Weights of a small mixture-of-experts language model, trained from scratch on English Wikipedia.
Size: width 128, vocabulary 6492.
Training: a variant of SOAP for the experts, 220M tokens, 3356 steps.
Below are experts of layer 8 (counted from 0) of a mixture-of-experts language model. Rows are named router (the router's row for the expert), up (a neuron's input weights, with its number) and show model dimensions 0-63. Each number is 128 + 32 x the weight over its row's rms, rounded and kept within 0 to 255. Numbers have three digits each.
After each expert's rows: a language model's description of what the expert responds to. This comes from a sample of Wikipedia text that the model never trained on.

# expert 21
router:135128185072105123050099119159171129105123110125172160092162113116133117106113162179074199095137118160125101167161125122179121133059067141114150103145100169134157097159136097122146061168172194
up0:142103155130131156047157105173166077149109147148134122055076106141147083079135099115115100124110115098185101129126156140161115127139180123104155165131045158101166117106123161102135105152156102
up1:117096108137179159092122154151154147169113136168141085102120137138218149134140107144050107103161111145075134153072146125098166102110123171131048135088076046148090111141079095126131096153117132
up2:115112114103140156162111111147128155117071144057130128127152119165134065141114161149094136160137134086180073102137148123194121128146107089127192114107102138171154128122086154109156021089152152
up3:105141151119166164087161148138139128132128134096171138125110152118081122144096112101161146146137120111140155134137098096108119125127086134123133127126177142139092032152173113110054075221167118
up4:120168155144138142083097102125128118109150129230200087096176153107096117113162130116167097081168143160137125170121130117158136114121097123197161152118098126125072108062101104158083070138152122
Description: Hyphens, dashes, brackets. Punctuation joining or opening items, such as hyphens in self-awareness, en dashes in 1988–89, opening parentheses and quotes, and == heading markers.

# expert 2
router:099160113117178159079053142113126135107115145164074148077173069117094117102147138184053151132184073124083168141115116125161110176086098155077185145136110157093177149139116140126141171143148141
up0:111126120172204133096116087111128198155113157121143158124098154145103078119111129118090152119138105130140111202133130093135162162105134183086181162245128148129118109171140169121151158145142103
up1:117100131090156126134144151164164145113105166142142146134210109146058091126191100059165145099125158182147150138148114094152088064148113174139103103142086118104154136155172112073143077154161143
up2:099144173135153152125087141148135189086095145158101181112141128141108090049095133119101146109171178172092061102150093133130128102129204133091183186166154119101157127102144144157122103124159131
up3:133083163091154174083059128170121148181098130164117146109105107114123120085163162108052105150178126087075133156150090151150160145159165148116161142156117108144136125064159117100151127150200072
up4:182122098132175173158087125126149140095128145181113095078162114102084138142123118078089166116107107157168068121123045163151073164152116082097179133100161170179150123148080172158136132141144085
Description: Capital letter codes. Single capitals and short uppercase abbreviations inside codes, acronyms and call signs, such as KO, KSA, DF, WKMC, Qxe2.

# expert 8
router:139143157130099181074166089091115092115140107167053129142146105073116087132154168121111175127185174135075163148116078104149129162102126119127158109080117110171135173094228098158143160063152132
up14:048132158108209137082181132138111164100103089106091121171168102187131086101131073026138106105140185168126070154122099140118075142098158153117114109126145135168105122122151091122130111121141144
up15:182151115159119100068156175152163130126195150149131167148159101072197132113094180075103128173111088097134115172141125113115130101154134102137138130142095129120072197148065164199145106130187170
up16:121159107172101146074087136067097082129127105152075099121168104091132097140121149087126114104123159080083159164142057112139126148172132107157116124049162119115153185158100116131152083127188114
up17:179109143104129159058201142110174124129119133153147140122172152100158155107134152069119227098143153099126157168107116161102099108129098120117119169154099112104140153118212118119153148132168095
up18:123119030093093185128119127140181163140146132143126144094154104168165110153117109108149216149128159143039137131092158094112099099043131138112118113119122173110149155145119109123124115112161163
Description: Quantifier words. Quantity and degree words, often before of or than, such as most of, all, part, more, well, some, except.

# expert 13
router:075149174125132174079103149121183115124061161126136128135109120158130092058189076132121150105182117105165087167112124111171139116106107146136130080158115151052116117116129136119166154115133146
up7:125107068166144135104145130141111123102100154142181111083113147145113155168184111148125116131122153125176030130137158164142154149131132121161127118181108146154123166139095131151066118107205176
up8:119143088135106091118098155103155157130068112153055096152102132180167125165090096163079168092164113196166096127089138158112108110042096142121121073099105158124143177138086120097127146121115158
up9:066123168052098139168093172091121074114124079105138094149175145127202060071133076112086074097147149115174128151172140064129102169108123136064136087127159104115171125136148200116163193078159165
up10:118096134162152130118112103132171172120162162116014156075142106116148154104079119121150097135155098125162136177105113108111098131130159108145127095156093115162139094110082149121143123050184123
up11:091106105141084118065121163099084115150079117051107178101140099153123119135175155169105146133159131111156099108089089107111151156108150163159103076130105144137077114085068130097158023105071138
Description: Auxiliaries and clause connectors. Verbs and function words carrying the clause in running prose, chiefly was, is, had, have, that, who, which, often after a comma or it.

# expert 11
router:103201099116111122124154118102155126117071088148164156131187193170116082106116149115120184117142160143138116100083102125166183156025104112035109114103130180119117182140160091127120146107129160
up5:132184110155176097170139203122155124090117109090179129096076117095122104103104100078141137148208124186189134103065053148110156120071105171085117114138081099158108135157117175170109123091110134
up6:153152105162105166106101113069128099104124123152140147167136109157179072112162188135106178125147111035144085134164132145117123124039137172144086109135137157119132187111146113155136112136140157
up7:104170122091128109122102111152129133122109165126110128144162100116128150134171046094089237104172158145122157089090116149165215131073098106117114071089144161095096149152117175115083111086128154
up8:121096090127098161135073143109173188168087065112102195139142111140161096108110177159202096109135155071123090109092047140178198199081158147089093137098162119101161162139110123109110127106098140
up9:131165094141134115168152159091110076093048132168183123132154136113110109149167127155085206090134147143109133118091055105134154146130124111080100084109153172157161104133148105101095144153096143
Description: Mid-word r/n pieces. Word-internal fragments containing r or n, such as er, ar, or, n, ran, inside words like chestnut, dreadnought, Condor, earn.

# expert 26
router:125139111154155203097119141080137127071080186152081119100150114121046126117170196137127112127116104155102125145076132135137155126110075167108142096114131119123168126143127168187126124102150147
up5:143058176133179127139166133128122134085120145170056129170118151116126172137180181146162147074131069123079139160088134136104136136158107117179132134141131131168163139127114167163177167068182097
up6:095137174186113133101109112118123085087138189110082149075108131188127144067144144115147089081154096095102164132138171149146196049131151117159118115102105161139091148133144087165181051100100154
up7:095117173159100148146106107129114152165151162098153166155137087147095152026123126107114111188062103157141103128106088165126127176127117131130163088155155168117140126084142139147137061122171130
up8:158114116137125137169178166074142118066106140091122124116128127179129150167126139138133085089167078105133137093105083151091155083105109179083138104129092081139179111129105133140157157105179093
up9:119170100117108191157127099169081147134083142088133147181173197095169108089138126065106074078130095148131132114117137148117120121198154171127179081136083123111140106110155128178093117090145131
Description: Infobox field labels. Field names at the start of infobox or taxobox lines, such as Headquarters, Length, Genus, Family, plus paragraph-ending periods.

# expert 18
router:108168165130166094096105079127223115107077097153128160119182187131078123081163161144114121148186100112153091179098086126151105135139143157139169104122142138175153194191177153103132104065140167
up20:094183161186141133140051137077122060099176114104119082124091106143179124119222113145097103132168087062101177136075124103148152107114134183169118093063169142141132160141130164130107120106129110
up21:145083140159227138104131068116151161100127131128145167100132113131148186128148106149176116124087105097098079124167110070174142157072078143104149087119136113154097106135142128164126155101139113
up22:105139092073148110175061100147213094191112153123172163129097198127112100117151105088128164118149163121080130131151136091147104170151134107222108080146151113148154153080187096110092133131158141
up23:113187123116144123071112130116135110125114126115136082140158092145130110079087069069106211154109117128121137173135107169133066167176120113093127149126166118100112151098100146120194131106163100
up24:076078081148080109100189176124157126063177161127113172097147171086169116094144108110138092124130145134124138137088118125084146167126131106154138105129170118146088166106095149070100087039177200
Description: Sentence-ending periods. Periods ending sentences or abbreviations, plus colons, semicolons, dashes and degree signs, such as United States., A.W.16, Inbound:.

# expert 27
router:124161108150150174123116143122131109111138115177091115110130079155092121086127161109102157157160109163107142188156092102154142142142120120103171135124105161159156139105150104094127148108154102
up7:132150142163114111123140116105176121105129140165104107132123174154052152098157138090044152172157092157146186153109123094131206136142065135103142121135152141125096102094149089117129146108129164
up8:167116157102194162148105137159072110104153180124147058109123113132164139125135104107129127155123128129110140181120160131120119105114165172093095105086151063170160088174158138071173091113131049
up9:141166177165164166147138123111134120134174125113121071125161081145152103074131113145157177144103087167082104161132086138129106157128105159097139107166104145126120124143144105082113062169107134
up10:176192027121064134097137126165135148049124103148103105156136157089157153141131165123060074125137130092123144142153077146124064118158086136122139133154127154142147089125133109172144160128174102
up11:160147096145146132141131103177083127149149142129129098079163151138089151117101079088111108143124125133148190174123155084108145109163121145131183071150071156107181110146132141130133144153139068
Description: W, K, p word pieces. Word pieces with w, k, p, qu or ph, mid-compound or name-initial, such as w in answer and songwriter, p in taxpayer, K in KAZ.

# expert 45
router:111164154138169156103064080083104062097077146157124161089199083155103095088147131124073164124155092197116132156105101088158126119081090161106152127084116179069177153159154131119167132111153191
up2:073139099126183165174123081119151181147104082121078110136145054205120097134141131152099120106161170171179166199110082123168149160090093168114116071143121175137112071083146180102082112121129144
up3:153154133168082070112109192143175100096126124133099096098161164080112130071158083122123125152171129109178126146116172108203133126173096150145141070094056093091096121151051139128173162173160146
up4:156127100138184123160104136141174186089111082134101092138137132149111149084160065130130132185160150061131090130148096091133116124184109124160107099112123150125154163139113097137089134119138143
up5:126188067064101157119141143114163141128106091160091140124159147125177092114086119113132178083149120100115120144161135076174126110132099139155175102115132121114167133175134217149121109085127123
up6:184161174141100201124125162131136175118071160145079149117162108107165180091164118130118156127122097136118150110136108092171076079148135131141162142096171114090114087100162075142093128139187151
Description: Surnames and name initials. Common surnames like Williams, Brown, Khan and initial capital pieces of names after given names, such as Anwar S(adat), Hearst, taxonomic names.

# expert 28
router:127129205120123096120117116135085116075150117145173165113141126093119104125170106118082130122108104185138052195139112084151141186083108161123174081083084095101144191168167132121171102087147199
up7:087164156156128117209156095136131166117099110098090117128159076162097132105137109153142138083140130148122121120153133122149138175077112194140131090114138142088182182106104134119078107082118132
up8:108146139149085084170122192123156164143155072116165176124156114130142119093139093076162134163077152131149163196091077108175095171069150169138177117120049095176113126144109113116110141121138166
up9:115101132138124129129146110111183140120139099092050144115188137100105175108148150136121165071107110143122078184162095159122136164124152122166146148109089141117133138086185124179135128093106181
up10:105185182134087073099105105116110103071081096133139106098168149115070104144154152111170112062125133138138087134085160113129092143105162166135096117128105157104173134194148093167145080162214148
up11:164137106111075092107101127150078098053085140155201122190136121175138119129093080117147098110121131101186129098141126136169130112108107146108139099114110123114122098139115117136122131141109111
Description: Suffixes in s/l. Word-piece endings made of a vowel plus s or l, such as the-s-is, Abac-us, Nath-al-ie, Americ-as.

# expert 38
router:152183220059105152115130136084095082124109150139073159096153133099091141099206171140145168100155118123106088150137126053153116145116062135125110120063103147126153111141152095114090112075141148
up7:130182130137107123117112143062178123090113151125144123134132146124153123056062121147111123101170179083121100123157114155173079157116123158139129075095191151162167103099145146147130128129083113
up8:155164154082141072148157157134099111136125155180106085055103108066114104066132163127084146132109140112122131176128144027162138154127168137125131128108114101191158139145129129114078123182150146
up9:137095161076135201094143115108098148123154102110130138108172151154107192095143100193150150091121126166182133142165137112114150126181056126165129115114172126161052082111097107114117172096169106
up10:179147136108139142141085092104107134145172111131153131153093149110173150113173179147149116120162138075130097143158139063101116153105065096121103129114172165121147144069095125145144102104175125
up11:100192124128133119102090121137110146145076120119182207089167162151091131124130100162183147140163172100119143106119057145123142162119107135187100101121156096127187131107144079176137099111130103
Description: Month names and h. Month names after in or on, and pieces h, th, ch inside words, such as May, November, Stenh-ousemuir, ex-ch-anges.

# expert 40
router:118108150143141196110125100096155089119138110128092165131167102189070107099178171133120123079135091151125106177188074124147111126110115123095173100095094185146173156207155089176161175106145169
up17:117111133085143178135091115157150140101173110167082165096139078126158097140111100109139156086102105129144096191160089080130127103115150109109165116090095139148148183141101176182136120125175105
up18:162139104143187117084166135132169102123141117168157146141136141082071133160110120112124179115138122117161143121146131120174133105148157164155148111158148159181126124170142115140128085180143155
up19:166095112097121201131120155122134066107173139122151139151153155142123126174152134131138167124125133107142122157080041166161124085068122106115127158112152106126167163141116101148135189114162130
up20:140122108069165114129166165113129169153144165141131119162169143120094095106125138059142112151149076094122097084179104127169146135133122121124117118107122099150175147183160115124118167089143129
up21:054100132114136128149148101138135165168167104156120203109133115144136143103107168108121108087092109045098094111089058159146123150117097096163165070145158157136158161144166184150100133125110072
Description: Word-final rimes. Vowel-consonant pieces completing a word after its first part, such as det-ail, B-atch, Ret-urn, ind-ex-ed, Cent-ury.

# expert 41
router:117175135104142145069121109057123056082133125153112141106175170131108134142210134143113165091185125149122121159107102116182135128073122167134169050143117124105131208106120122159152167111171168
up20:134119086105111081081173104147111071151121091188114132092147117101105150111128151116169206094111100160128139158142127117108141149155122163138157128114105098128163109183131134104159140147136146
up21:124136190192105190115123080162143073106120178082150118081057154070081119114164152137187085120119161145107156145098123089185115165125126136088091140152088095132176184105112122135134129094112152
up22:182146129168174092112109112121121162138103150169156135144114136148137089114184119117109100181150160170052114131158063115154103169085077104111102160127132091130111154107146145106196106175167157
up23:105113169116151135116142138119025144137132139098140126076134064142124092169160090090135111191116100172137131098133116137178123148132085119073179100137125115136102121142095135088205123163105148
up24:109109109135113117112139112094094129141163097187132123133166111115105104135103149056133105168158121121139056137158149087150158119069110165130154107133181086125168102048145154157196138099154114
Description: Table cell spacing. Spaces and row endings inside wiki tables, |---| separator rows and header cells, before numbers in election, sports and results tables.

# expert 17
router:044148098107146161087130132075105074114086106134147158119142157132156120139106093123091147148100113171123130137151118100198134105104109162127126115079096149115139178156120084121118134112178164
up9:125138178122147162139162105065113157142110127193084118110096085109064111163163156146088087120126125076121090086157093101172131096132134140111116139083168149158084127125100125087165084096109128
up10:021119101131124111137107158107181110117178138097126132084085155131149121136123045076040128082109136125114162104157139081136124121148085119115128113125083115113151149123156098129076125108132145
up11:086132129049112191107141139118082124114139108137174130094144167075125140123111107130108179108133090093187137131086142150161141120124131167104154115118170148113190211095027082142141093140157151
up12:158096172110133161158130140072145109158175149066174126177129160131128142148186113119094089173099136154161090155065136136153141158149066157120139132073099131139088155107111164065172075090172144
up13:114104084109091188111121079087167118118125112123161097096170100134152098113139121180154123139105120149134107212112116173117162075122089086192094138094131168145112141119131174134146139049140104
Description: Word-start syllable pieces. Opening lowercase or capital syllable of a longer, often foreign or rare word, such as Se, San, El, Mar, Pun(ta), Fre(quency), sat(ellites).